Weights of a small mixture-of-experts language model, trained from scratch on English Wikipedia.
Size: 9 layers, width 96, vocabulary 1160, 32.5M parameters.
Experts: 192 experts in each of 9 layers, a softmax router.
Training: 734M tokens, 5597 steps.
Below are experts of layer 2 (counted from 0) of a mixture-of-experts language model. Rows are named router (the router's row for the expert), down (a neuron's output weights, with its number) and show model dimensions 48-95. Each number is 50 + 10 x the weight over its row's rms, rounded and kept within 0 to 99.
After each expert's rows: a language model's description of what the expert responds to. This comes from a sample of Wikipedia text that the model never trained on.

# expert 0
router:39 35 52 50 56 44 54 53 67 53 47 57 68 54 41 50 39 39 47 39 46 46 41 68 44 61 41 38 30 59 46 38 58 40 54 33 38 43 44 57 43 54 40 37 59 56 34 58
down0:67 61 47 30 41 47 49 40 47 48 37 49 40 21 43 49 58 32 67 55 43 51 44 42 67 39 52 50 43 48 45 51 30 59 36 48 56 49 50 55 48 40 55 45 63 46 56 54
down1:63 31 45 52 66 52 51 57 33 28 51 60 34 52 40 47 44 40 58 62 69 47 52 55 74 29 60 64 69 69 45 47 67 57 40 35 43 38 55 39 58 43 42 58 59 45 50 27
down2:33 44 49 33 53 67 40 26 49 50 45 53 59 55 55 52 45 52 55 57 59 45 44 61 63 55 64 62 47 59 51 40 63 34 53 19 59 47 46 22 50 49 54 56 60 38 29 37
down3:41 51 50 46 52 73 52 47 43 44 44 32 54 66 70 53 55 53 72 50 58 43 46 50 42 63 47 42 45 52 46 55 61 40 53 63 36 70 29 39 40 50 42 79 44 56 56 45
down4:38 26 46 60 83 56 39 53 55 39 35 50 50 58 48 35 54 48 48 48 56 57 50 37 54 47 48 55 63 50 48 63 29 43 50 55 64 38 47 41 48 50 52 49 69 45 43 46
down5:61 60 38 64 38 56 56 47 44 41 55 58 55 45 52 60 45 50 39 44 38 59 68 47 48 63 56 49 43 36 47 64 73 31 67 73 46 62 69 52 48 42 54 49 30 62 48 42
down6:53 55 38 61 43 59 49 56 70 55 59 43 50 40 58 55 55 57 53 36 60 54 50 51 61 55 40 56 54 69 50 49 29 58 51 48 72 62 46 59 45 65 49 52 41 42 41 62
down7:52 46 56 58 47 35 53 43 47 47 47 56 37 45 56 63 51 39 62 64 64 52 41 69 50 33 44 46 43 42 48 43 63 47 63 45 33 58 65 34 47 54 67 40 53 54 49 58
down8:41 48 52 69 51 59 46 49 34 31 53 38 46 44 46 54 49 75 45 59 50 43 40 56 76 65 57 55 52 65 61 52 45 50 48 52 49 62 45 42 48 47 44 59 56 41 74 41
down9:65 50 54 53 53 50 59 56 76 64 45 35 66 35 54 60 62 46 59 50 67 36 53 55 43 48 45 59 47 42 40 67 43 42 51 79 28 68 56 44 62 40 34 53 50 48 53 58
Numeric separators, odd bytes

# expert 51
router:53 42 39 53 58 43 42 52 54 68 53 62 44 48 51 46 50 49 52 41 35 52 53 58 40 57 35 59 34 55 41 46 48 36 34 32 44 38 46 62 37 60 42 45 62 49 36 45
down0:36 60 37 47 62 51 48 52 46 43 39 69 39 63 34 61 40 58 52 41 46 52 34 57 48 32 54 58 37 36 51 42 40 76 60 36 30 51 65 40 39 67 60 42 56 55 48 44
down1:37 54 66 54 43 75 65 60 49 71 37 68 60 54 60 30 51 51 61 43 52 46 48 47 28 47 56 37 25 50 47 42 65 43 23 40 43 37 43 33 54 55 47 35 48 50 51 52
down2:46 60 57 39 52 27 57 32 32 62 39 49 52 53 49 44 48 43 57 38 31 46 43 53 49 53 57 51 45 54 52 49 60 62 54 38 43 52 58 57 47 38 21 61 62 40 29 40
down3:62 37 37 52 42 41 43 54 65 50 57 15 41 49 51 54 52 44 36 44 48 61 61 58 42 49 38 36 61 38 57 37 52 60 54 66 42 64 37 44 52 51 52 40 66 41 67 81
down4:59 45 40 73 40 66 55 52 70 52 44 51 52 51 43 25 51 49 54 49 52 46 43 42 45 69 65 57 48 61 46 44 46 42 49 54 44 52 46 48 64 63 33 50 51 64 60 27
down5:42 63 42 58 59 44 45 35 31 51 61 49 52 49 47 44 56 55 43 35 57 65 45 43 57 56 49 43 46 37 60 44 57 42 54 48 40 62 61 40 37 39 39 57 39 46 70 51
down6:48 47 46 45 59 42 39 41 39 56 60 32 53 40 42 49 53 45 37 62 47 50 70 57 54 51 52 45 56 47 32 51 51 44 41 49 46 53 47 70 50 46 54 67 71 48 52 61
down7:34 51 57 40 57 54 66 38 60 61 65 36 52 43 57 53 54 55 63 48 56 29 50 32 52 32 55 46 49 64 55 39 32 54 45 46 53 53 38 61 56 41 55 53 59 68 51 45
down8:43 43 64 49 40 48 67 54 51 33 60 55 37 30 40 47 33 38 43 58 54 51 49 46 56 46 55 40 56 63 45 58 36 46 54 44 51 45 37 43 58 44 56 58 42 46 59 58
down9:65 59 43 42 68 56 41 37 50 42 50 39 38 41 54 61 59 44 37 46 49 49 77 53 60 54 52 54 49 48 57 47 76 32 42 47 54 59 37 55 39 49 60 30 51 43 60 69
Word endings after H

# expert 62
router:50 50 40 49 49 41 37 55 48 66 44 62 56 64 43 49 48 42 53 51 47 53 50 56 35 56 33 46 44 56 38 41 59 30 41 44 29 45 46 62 57 43 45 44 64 47 37 40
down0:51 54 41 47 64 52 49 50 39 40 48 47 44 55 34 48 44 68 59 58 42 62 47 60 56 26 36 43 63 52 63 39 43 60 61 60 51 37 38 40 46 57 52 59 44 48 72 45
down1:50 58 54 25 49 36 32 46 41 45 61 77 41 52 59 57 38 45 33 46 53 53 39 50 62 55 40 47 61 42 49 41 48 51 44 43 61 55 56 38 60 54 47 40 51 40 44 59
down2:43 59 55 47 51 61 55 35 55 35 41 52 41 55 77 61 50 54 56 58 49 43 33 43 49 50 35 53 67 54 38 55 57 49 49 49 55 73 54 63 54 50 62 65 47 46 51 42
down3:57 56 51 52 44 28 27 39 42 38 56 36 40 49 60 55 63 54 43 50 31 46 63 52 57 42 51 54 46 56 49 55 55 47 45 45 49 47 65 40 42 67 61 32 58 43 43 44
down4:40 32 45 53 52 53 39 56 63 52 41 57 41 47 32 41 56 61 50 62 57 52 52 63 73 63 44 44 45 67 42 32 57 46 47 66 52 54 39 52 40 70 45 56 44 44 30 43
down5:44 39 39 56 40 60 65 66 53 50 63 36 46 49 46 34 44 51 64 44 57 60 61 45 55 20 54 49 46 51 52 52 55 48 75 52 56 68 50 69 56 41 58 61 43 56 61 36
down6:65 35 55 50 55 74 44 58 49 38 42 50 29 48 45 39 60 71 44 46 52 61 59 45 71 48 43 54 45 41 54 39 54 55 57 66 51 70 72 39 59 41 50 47 42 48 55 40
down7:52 62 32 41 57 43 43 52 66 36 42 40 44 45 60 50 55 62 51 24 49 39 53 56 41 66 49 44 59 49 44 64 53 50 40 53 57 24 65 40 51 50 55 42 62 38 40 48
down8:53 84 51 58 60 42 48 52 52 49 39 60 51 64 63 39 60 54 47 48 39 59 55 48 49 55 68 62 32 48 35 53 57 64 46 50 27 49 40 51 61 52 46 34 48 48 58 42
down9:74 29 49 59 42 45 49 57 40 59 45 48 38 53 56 65 63 48 59 55 44 55 53 50 33 53 57 72 46 68 53 55 54 60 59 61 46 77 52 57 54 40 42 64 48 49 65 36
Mid-word vowel syllables

# expert 57
router:39 44 41 62 54 30 57 39 58 62 53 59 56 58 37 38 44 55 56 51 42 49 39 56 42 54 51 53 32 58 49 54 57 37 36 45 45 40 43 57 33 51 46 29 64 51 47 54
down0:58 40 56 36 61 42 55 35 47 38 42 53 36 40 35 59 54 61 56 59 47 55 50 43 56 53 51 53 49 49 84 45 37 59 43 56 40 41 76 48 58 54 53 26 54 63 71 55
down1:47 56 66 31 43 50 43 40 48 58 35 40 62 56 28 35 54 43 58 48 54 43 54 71 45 38 60 49 45 50 49 47 38 67 45 46 45 59 42 55 44 52 57 43 43 53 26 55
down2:45 51 49 49 56 52 57 66 55 47 42 32 48 47 45 46 55 28 60 44 52 47 59 50 54 52 41 42 57 34 53 48 50 57 62 40 70 75 61 27 53 39 35 57 43 33 67 30
down3:27 53 53 35 39 57 57 57 47 51 39 61 40 39 48 56 55 53 64 47 46 43 27 36 58 30 53 34 28 64 61 37 66 51 51 40 56 47 58 51 56 58 45 40 51 40 47 51
down4:62 55 65 57 58 40 65 38 49 37 61 35 55 19 52 37 66 42 43 58 63 50 44 53 51 43 40 39 69 49 64 48 50 50 55 54 57 52 46 38 57 59 58 59 51 57 46 48
down5:53 58 65 70 53 48 27 58 54 41 61 37 49 39 61 56 45 65 48 60 51 49 43 48 46 36 64 51 42 58 45 57 57 44 54 47 47 49 47 38 52 56 53 58 75 35 42 44
down6:47 62 57 58 42 41 65 36 58 51 48 22 59 42 50 28 44 47 50 45 50 48 51 45 57 69 45 45 60 53 44 65 42 50 61 49 48 60 43 51 38 46 64 69 57 51 32 60
down7:68 63 53 42 47 46 55 52 49 43 43 53 48 45 71 43 72 55 59 60 49 72 75 57 54 53 42 45 59 44 58 62 55 53 45 16 47 54 39 65 61 67 40 40 50 31 31 62
down8:65 42 35 38 45 40 48 47 33 45 53 54 50 39 54 45 44 56 43 64 51 52 78 69 43 46 47 48 43 36 59 47 42 54 46 53 56 75 31 46 65 61 49 60 52 54 45 69
down9:43 50 63 59 51 53 72 34 51 54 42 51 41 23 54 52 44 65 55 56 52 53 36 47 47 42 53 49 41 69 48 65 37 52 54 36 67 50 57 53 52 57 39 62 43 62 39 45
Word-initial prefixes

# expert 19
router:38 36 43 51 48 32 38 43 62 56 44 69 64 53 41 42 44 53 44 52 50 58 47 66 36 51 48 50 42 58 38 42 56 42 54 41 32 31 27 56 50 55 42 41 62 49 47 45
down0:57 50 47 46 49 55 60 47 47 35 53 41 50 61 37 39 39 45 52 49 61 50 55 71 19 57 66 51 55 52 62 45 45 46 56 48 44 48 56 28 58 54 45 70 58 47 37 59
down1:41 40 36 56 70 57 67 73 38 48 45 54 40 46 48 69 66 35 61 55 32 53 59 35 81 49 51 43 63 57 58 47 70 40 46 47 62 47 52 59 52 45 56 55 56 58 60 59
down2:42 51 44 61 46 53 42 48 48 45 43 64 50 56 58 61 58 37 46 59 57 47 56 48 46 49 46 34 54 31 52 59 28 71 53 45 49 42 48 67 52 38 59 47 28 59 57 45
down3:60 50 50 44 54 54 39 44 51 61 61 67 42 42 54 41 60 57 51 47 57 44 46 41 53 38 43 44 48 37 46 66 49 48 22 52 55 66 55 56 40 57 50 64 47 53 65 44
down4:48 57 43 50 61 51 54 61 49 34 55 61 52 54 42 57 40 55 62 35 41 45 61 58 39 66 40 48 61 46 57 29 57 59 45 50 41 57 56 57 49 54 50 61 59 70 26 57
down5:54 50 57 74 49 54 64 53 31 46 59 48 47 45 61 50 60 44 57 63 64 58 48 47 50 56 63 43 44 53 52 41 56 49 55 47 31 61 54 42 62 43 49 53 53 55 73 47
down6:40 42 33 48 63 59 58 64 54 32 53 62 48 44 27 71 51 60 64 52 46 48 51 39 68 45 46 48 60 55 55 47 57 41 28 47 53 61 37 71 38 67 55 54 71 51 47 51
down7:45 42 67 59 52 57 42 55 41 62 53 37 44 59 56 50 43 54 48 34 52 47 58 55 46 44 23 38 46 44 46 61 41 54 44 44 56 46 64 58 44 34 53 61 43 50 65 45
down8:28 52 54 47 51 52 57 52 44 43 52 58 67 39 41 69 39 44 49 48 48 53 51 42 45 55 61 59 46 69 55 66 51 41 42 51 60 49 51 35 49 60 42 38 50 47 63 47
down9:39 36 66 75 50 48 63 55 31 48 65 63 62 43 57 59 54 53 49 31 73 59 57 56 50 41 45 37 36 58 39 46 46 28 73 60 41 57 46 46 60 43 37 40 68 46 66 47
Table cell separators

# expert 30
router:45 40 49 53 67 50 55 41 67 69 35 68 65 50 42 41 36 41 53 39 48 60 44 58 56 55 48 52 32 65 46 54 56 37 40 48 48 32 48 54 51 54 33 34 66 37 43 45
down0:40 50 44 54 38 49 39 42 29 42 57 61 47 62 47 60 45 58 40 50 48 64 46 42 68 61 44 56 68 43 58 73 53 55 57 51 64 67 59 57 37 58 36 40 55 46 45 44
down1:51 75 52 50 54 56 51 69 47 38 62 26 40 64 45 31 44 65 52 50 48 40 47 39 31 55 59 53 61 57 53 80 40 56 44 56 51 59 36 59 58 50 54 57 39 50 57 37
down2:47 58 54 48 58 57 66 53 56 74 53 62 57 54 72 61 41 67 43 44 52 55 60 54 62 50 57 53 20 35 56 52 40 57 61 59 61 40 59 36 49 63 58 27 41 53 48 47
down3:61 62 46 47 35 33 37 37 55 34 48 41 38 46 35 58 43 40 51 43 50 57 32 48 30 35 42 47 63 67 59 56 33 39 48 47 60 62 49 45 56 39 34 53 55 56 42 48
down4:42 56 38 45 36 54 39 57 55 41 43 68 40 60 48 46 61 25 42 55 49 59 46 48 61 52 43 52 54 49 44 62 70 50 44 43 45 57 40 49 34 55 57 43 44 45 52 48
down5:45 48 46 53 64 44 51 50 44 36 63 55 57 52 23 57 53 52 59 55 48 47 42 46 61 33 45 51 36 42 43 42 55 48 50 46 43 30 43 53 38 51 32 50 51 61 58 44
down6:68 54 41 50 54 36 43 46 44 53 39 43 44 50 68 61 39 53 49 43 31 41 55 48 55 53 41 53 53 50 56 49 46 46 38 40 64 29 64 38 65 39 54 52 49 53 63 74
down7:46 34 61 48 51 42 41 43 39 47 50 43 46 59 39 58 46 63 53 60 56 43 53 39 54 45 43 65 47 65 52 54 55 47 65 50 52 74 39 71 66 49 45 51 48 51 39 52
down8:65 50 61 76 67 51 60 54 33 52 41 50 46 51 47 47 59 55 43 46 58 45 58 51 66 34 45 57 48 49 48 64 46 66 41 39 68 63 61 52 45 76 54 58 39 59 68 53
down9:41 60 63 27 57 64 53 45 58 37 34 38 56 40 48 57 57 31 67 60 57 54 43 38 47 55 52 56 56 47 58 45 58 54 23 51 60 60 33 30 50 44 53 52 61 46 52 63
Word-initial short pieces

# expert 5
router:41 46 49 57 53 45 51 55 68 58 38 51 69 62 37 45 43 42 51 44 40 56 35 49 49 49 45 39 53 63 44 49 57 37 44 46 35 36 47 58 53 48 49 46 80 38 30 52
down0:58 47 36 46 46 47 49 52 46 45 65 42 36 56 52 61 53 48 38 52 54 60 42 60 63 48 48 54 65 51 51 46 48 49 52 55 20 36 47 60 68 42 47 59 59 29 62 62
down1:43 51 55 43 66 44 47 37 51 42 58 46 39 50 57 37 47 52 62 56 45 47 65 63 45 49 63 63 44 31 36 65 39 53 43 52 44 46 38 28 58 72 27 58 50 53 42 67
down2:50 53 51 58 62 42 61 59 45 45 35 40 53 45 64 41 55 54 39 51 38 64 46 64 44 58 56 41 44 64 38 49 49 72 54 39 51 72 43 32 51 59 61 50 47 63 72 53
down3:40 57 68 32 63 63 53 39 41 55 45 34 67 57 60 53 44 53 56 44 45 46 48 68 54 67 31 55 59 49 37 46 50 68 59 39 62 43 43 55 53 53 45 55 45 27 60 64
down4:38 57 73 58 60 47 48 51 33 61 42 52 62 52 56 67 54 49 50 53 56 53 53 28 52 38 72 64 47 68 34 55 61 42 49 54 62 57 48 42 58 66 47 52 70 60 46 73
down5:45 46 49 40 45 59 57 23 61 54 32 44 49 61 63 54 32 50 45 60 58 50 46 51 44 53 57 51 51 45 48 65 53 55 48 44 66 44 41 40 62 70 43 53 47 44 64 53
down6:50 54 55 63 65 56 47 40 57 38 46 44 49 60 48 59 44 51 47 57 42 52 48 48 66 36 78 52 66 59 49 48 58 48 58 57 52 56 29 60 61 58 52 60 47 55 47 25
down7:45 50 43 59 57 49 37 47 34 39 56 55 35 57 55 45 59 67 41 44 46 55 56 78 36 47 61 54 45 55 33 58 43 48 40 47 45 56 44 44 50 73 50 50 46 63 70 44
down8:51 58 51 58 36 39 47 60 32 50 60 43 53 46 54 58 51 47 39 56 45 49 39 44 24 29 67 44 62 32 51 50 51 74 46 62 50 49 53 47 48 47 70 61 42 46 34 40
down9:39 49 71 39 32 76 55 36 62 57 55 48 62 45 41 49 54 49 59 47 46 28 46 41 56 54 50 62 39 37 38 41 40 45 54 43 74 49 50 33 46 54 54 48 48 56 46 36
Mid-word name fragments

# expert 44
router:44 37 38 58 37 36 50 59 52 65 50 69 48 57 49 26 35 48 57 47 52 47 42 49 31 60 40 43 55 61 37 48 49 50 40 43 41 32 40 63 47 50 44 32 64 43 46 45
down0:52 53 58 31 33 53 44 61 32 54 51 51 38 60 60 44 54 50 52 67 49 40 62 34 42 35 45 37 47 54 60 38 40 55 38 53 57 71 47 51 48 45 58 50 51 60 51 62
down1:49 52 69 53 49 59 63 62 37 56 53 42 51 44 69 70 42 59 54 64 48 52 33 60 52 61 52 46 43 37 59 63 52 59 58 51 57 31 47 44 52 60 64 46 32 61 54 60
down2:59 53 54 60 45 49 49 64 40 67 57 34 59 44 57 56 47 37 57 48 48 53 57 41 46 37 43 43 51 45 51 39 47 52 38 59 61 51 54 33 52 49 49 49 51 50 71 72
down3:43 44 61 34 49 61 61 57 54 39 50 46 41 23 29 60 43 51 57 40 47 55 46 43 46 40 53 53 56 39 36 67 53 53 38 58 48 37 57 38 57 67 70 38 46 52 46 45
down4:43 48 44 53 57 50 37 37 48 65 60 58 56 49 50 43 50 58 51 33 76 35 53 48 46 52 56 43 50 65 33 47 46 53 56 53 52 53 38 70 49 29 70 57 35 65 36 47
down5:38 55 44 66 52 43 58 63 44 45 52 30 47 49 64 51 50 41 44 60 38 38 59 50 36 50 48 38 49 62 38 54 47 46 55 67 50 39 72 66 54 42 39 51 40 39 38 61
down6:36 42 51 52 60 37 46 53 46 54 44 50 51 58 39 30 56 55 62 48 41 46 56 41 44 47 49 47 39 34 55 47 33 42 69 44 44 55 47 68 48 40 40 62 80 47 49 48
down7:39 51 60 49 70 51 61 62 65 44 52 52 56 45 50 59 59 49 58 46 66 33 59 52 47 47 46 50 50 58 44 43 52 55 56 62 75 41 44 24 48 55 41 31 41 49 52 46
down8:62 55 53 38 61 56 59 49 63 41 33 50 46 67 55 42 60 41 55 50 65 52 53 32 56 58 37 50 38 30 55 31 58 46 53 31 79 61 60 54 57 48 56 52 43 46 25 51
down9:49 53 60 38 46 64 35 36 59 62 42 43 42 57 71 38 62 61 47 61 58 53 55 37 50 29 78 51 47 52 41 58 62 41 42 43 44 47 49 34 37 51 64 29 49 62 40 73
Verb and noun suffixes

# expert 58
router:41 41 47 56 43 48 55 63 61 62 43 67 51 57 37 42 46 35 62 47 41 59 32 49 39 58 40 46 50 71 40 56 53 36 42 40 39 29 42 52 48 55 32 32 65 38 41 55
down0:54 43 52 70 48 72 49 50 41 38 61 63 53 46 50 27 65 70 56 54 29 54 48 41 51 67 56 43 48 61 40 53 48 46 48 60 50 44 45 47 57 45 49 64 45 41 52 46
down1:32 37 57 59 56 43 54 64 63 57 43 51 55 58 57 24 53 45 64 31 49 47 53 40 49 50 56 43 42 51 42 44 37 56 55 45 60 54 57 65 48 56 46 44 68 49 56 39
down2:56 53 54 39 50 51 39 41 43 48 36 38 39 41 45 48 32 44 53 49 66 47 40 47 60 35 40 53 61 36 49 55 45 52 47 47 40 35 60 58 45 48 48 45 58 49 36 57
down3:54 31 46 32 51 29 54 45 48 53 50 48 55 46 54 57 39 42 53 37 52 40 37 40 47 50 32 56 55 49 66 51 43 46 65 50 52 47 52 56 53 45 60 48 48 43 32 61
down4:64 43 41 46 53 42 42 56 42 45 54 36 36 71 54 41 54 53 50 40 32 52 81 54 57 36 47 66 45 55 49 67 56 44 57 41 57 50 53 61 32 53 52 53 63 41 57 63
down5:57 41 42 45 44 69 32 47 47 63 67 79 54 58 67 59 65 58 53 57 78 46 42 37 58 48 49 54 58 52 48 36 69 67 37 36 49 46 56 49 34 48 63 60 49 51 60 52
down6:51 39 67 63 56 48 28 56 56 72 50 63 53 52 63 44 35 40 53 36 44 47 48 49 54 37 60 51 47 40 44 47 50 54 50 56 64 66 60 58 70 46 47 49 43 57 43 50
down7:29 74 68 56 57 25 34 45 58 52 47 48 39 67 54 52 57 34 36 32 47 56 40 48 58 68 44 38 48 59 52 41 59 64 52 42 50 59 43 35 59 53 47 40 52 54 71 60
down8:57 46 49 46 63 51 60 56 44 57 51 39 37 34 49 56 62 44 56 37 32 53 48 54 49 52 44 51 49 53 60 47 66 49 52 45 54 43 47 29 38 44 38 48 65 41 51 47
down9:55 44 45 50 46 40 45 49 43 70 50 36 55 36 57 57 50 45 56 47 60 43 58 51 64 49 59 53 40 51 72 50 44 54 45 63 59 54 61 46 58 44 53 52 42 41 32 46
Middle pieces after letters

# expert 42
router:41 35 40 48 50 40 40 43 54 50 45 58 52 63 46 40 44 51 42 48 56 51 45 61 36 54 43 52 35 61 41 45 54 34 48 38 40 42 28 52 53 53 42 43 55 51 52 60
down0:62 50 41 45 40 51 48 58 31 65 67 52 49 55 54 67 46 46 47 61 55 51 73 52 43 60 68 45 39 40 36 57 47 45 55 39 66 51 76 40 50 70 55 39 43 54 61 62
down1:41 49 63 29 50 55 59 54 51 48 50 47 51 32 50 43 35 29 52 39 42 62 47 40 54 46 64 35 46 59 48 67 37 59 55 46 69 58 51 57 43 50 36 30 51 56 57 54
down2:54 52 37 49 70 45 63 64 45 45 33 33 48 52 36 61 49 26 52 32 31 44 43 45 58 52 55 44 56 56 47 63 64 49 34 55 76 56 45 65 51 41 54 39 44 52 47 53
down3:32 43 59 66 55 52 60 56 32 54 63 57 55 41 57 56 41 47 55 35 53 46 51 46 57 48 55 37 26 32 70 61 47 56 54 45 67 58 65 42 51 62 62 46 38 44 56 42
down4:45 61 56 39 54 57 72 48 57 61 67 43 55 51 49 54 33 59 53 39 67 53 53 35 47 48 61 32 38 36 48 51 52 53 53 34 63 60 42 44 52 50 33 49 50 45 37 57
down5:22 37 57 52 56 56 66 54 51 35 40 44 45 33 37 51 52 52 59 28 38 36 54 45 53 65 51 52 50 46 55 57 51 44 50 59 46 55 49 54 45 41 31 42 62 61 43 58
down6:49 52 43 60 53 46 49 52 30 44 54 36 52 51 38 38 57 45 49 65 62 43 47 41 38 60 62 64 43 32 53 62 45 60 57 56 70 36 47 47 68 46 46 43 66 34 62 46
down7:47 59 53 68 37 38 53 26 53 56 46 41 55 39 49 32 59 53 48 57 55 60 36 53 58 57 71 52 37 44 49 51 45 71 40 42 44 61 50 57 57 54 55 47 54 46 53 39
down8:53 49 42 49 59 54 72 68 45 38 39 40 34 48 35 62 49 35 49 45 28 45 47 46 61 59 51 38 56 55 57 50 70 57 39 43 74 57 49 68 35 46 49 54 59 51 37 55
down9:60 62 46 53 51 42 66 55 37 35 55 38 55 73 32 63 45 36 51 44 44 53 23 38 45 50 40 47 55 41 47 50 74 48 56 44 50 67 39 47 30 54 57 43 56 63 65 39
Table cell separators

# expert 48
router:47 36 36 62 50 40 39 43 63 60 43 57 55 63 46 32 48 53 37 48 53 60 47 65 42 52 43 47 46 63 38 52 53 39 55 46 29 34 38 52 52 57 31 28 50 59 43 44
down0:35 53 44 40 49 45 45 54 45 57 46 51 55 34 40 45 32 58 63 40 44 47 46 58 48 47 58 58 43 48 54 67 71 33 47 67 43 49 43 54 63 57 55 57 62 50 55 59
down1:43 52 46 40 49 64 68 55 52 40 43 46 26 49 40 46 40 52 61 32 51 55 64 39 55 61 57 47 71 50 48 52 56 50 47 56 79 32 59 65 44 47 66 45 63 55 52 49
down2:47 68 29 62 68 53 38 52 54 47 59 48 46 66 52 71 32 51 62 39 54 50 59 39 40 71 50 64 49 38 47 56 57 48 37 47 40 57 60 43 37 56 52 41 53 44 62 59
down3:25 59 66 63 57 47 64 55 50 48 50 56 61 28 33 54 47 58 57 45 41 45 49 53 61 54 40 56 44 50 48 57 69 32 50 60 44 52 50 36 58 54 49 44 45 54 60 63
down4:48 51 50 42 70 57 63 68 72 41 51 36 44 50 45 43 51 36 42 53 37 60 47 56 63 67 37 49 42 61 46 40 54 50 34 66 36 68 59 66 60 60 47 47 44 59 69 39
down5:53 68 61 52 59 67 46 81 46 49 43 70 65 47 54 60 55 32 60 34 42 40 54 47 63 31 49 44 41 58 48 66 55 63 44 53 45 51 61 51 62 59 48 46 56 46 65 53
down6:50 56 62 40 60 61 60 55 44 56 50 50 35 28 56 50 52 46 53 67 55 48 48 48 50 20 65 43 34 63 60 54 63 53 53 50 52 57 65 69 56 57 49 34 47 41 53 42
down7:60 57 69 57 57 52 67 52 35 59 44 39 46 46 44 46 39 58 43 49 57 41 45 19 61 68 50 50 32 63 44 48 47 56 48 50 44 53 60 44 52 59 36 38 35 54 46 53
down8:57 58 35 56 38 65 49 43 40 54 52 68 40 74 63 58 41 54 55 65 56 48 57 49 50 46 50 58 53 51 48 54 59 61 30 40 51 55 26 30 60 40 46 39 59 55 51 44
down9:52 32 33 48 49 50 49 55 51 64 40 41 54 57 61 33 57 34 38 57 52 64 59 40 58 72 45 51 47 71 27 44 57 49 50 57 63 43 55 58 45 36 44 47 30 53 47 39
Line-start table/heading markers

# expert 11
router:38 44 34 64 45 32 41 56 52 63 59 70 67 67 36 41 48 44 46 51 57 42 39 64 27 63 41 53 44 61 36 48 63 50 30 42 39 40 43 75 49 68 44 49 47 53 45 58
down0:40 35 44 49 57 44 47 40 58 46 47 48 51 53 30 43 55 72 68 48 59 58 45 53 58 41 51 33 53 57 67 58 51 63 59 64 53 56 62 46 50 30 47 36 43 72 62 35
down1:37 31 61 31 37 59 56 54 43 40 54 59 39 51 49 42 53 54 61 53 37 47 32 27 30 55 48 51 57 59 53 63 41 53 32 40 60 54 54 60 43 45 69 49 50 67 42 51
down2:49 44 47 67 48 60 61 49 55 23 62 42 52 63 51 44 50 36 35 57 58 60 54 54 64 39 57 39 67 52 52 18 52 38 49 41 43 42 46 41 58 65 55 63 53 39 49 49
down3:57 63 61 34 46 52 49 62 60 55 55 53 61 33 48 57 41 45 54 51 39 50 50 47 42 64 51 52 39 67 48 49 42 48 44 51 63 49 49 70 52 58 44 57 59 68 54 56
down4:68 43 26 50 42 33 59 53 43 33 64 41 52 35 52 45 63 54 47 51 70 49 55 45 45 23 49 43 52 45 58 41 38 48 62 64 53 46 56 34 65 56 39 55 48 41 65 39
down5:58 55 37 57 58 42 55 61 60 54 48 34 62 28 51 53 45 46 53 49 50 54 57 72 39 39 46 52 28 41 54 32 56 47 58 55 57 55 38 52 48 55 39 53 40 37 62 56
down6:59 34 61 38 48 33 65 37 45 50 62 64 59 50 64 38 31 59 62 42 63 65 53 61 49 38 52 62 61 53 57 53 28 58 51 54 53 43 57 55 43 35 65 43 42 49 50 72
down7:37 61 48 45 47 36 50 54 40 52 45 43 61 31 40 58 56 33 64 32 42 45 55 37 49 51 56 65 55 58 73 51 52 32 45 58 43 44 30 59 48 66 46 55 52 52 34 38
down8:60 64 50 38 48 50 62 45 45 44 39 43 57 54 44 63 45 48 39 55 45 42 71 54 49 50 87 46 51 48 48 43 42 45 40 52 52 45 23 52 51 52 64 36 53 53 50 57
down9:49 47 73 51 51 66 62 56 39 53 55 55 53 43 49 42 60 63 51 49 81 67 52 62 56 34 40 49 50 54 55 50 48 43 31 43 40 62 73 49 45 43 36 59 53 45 58 43
Month names, -ing/-ed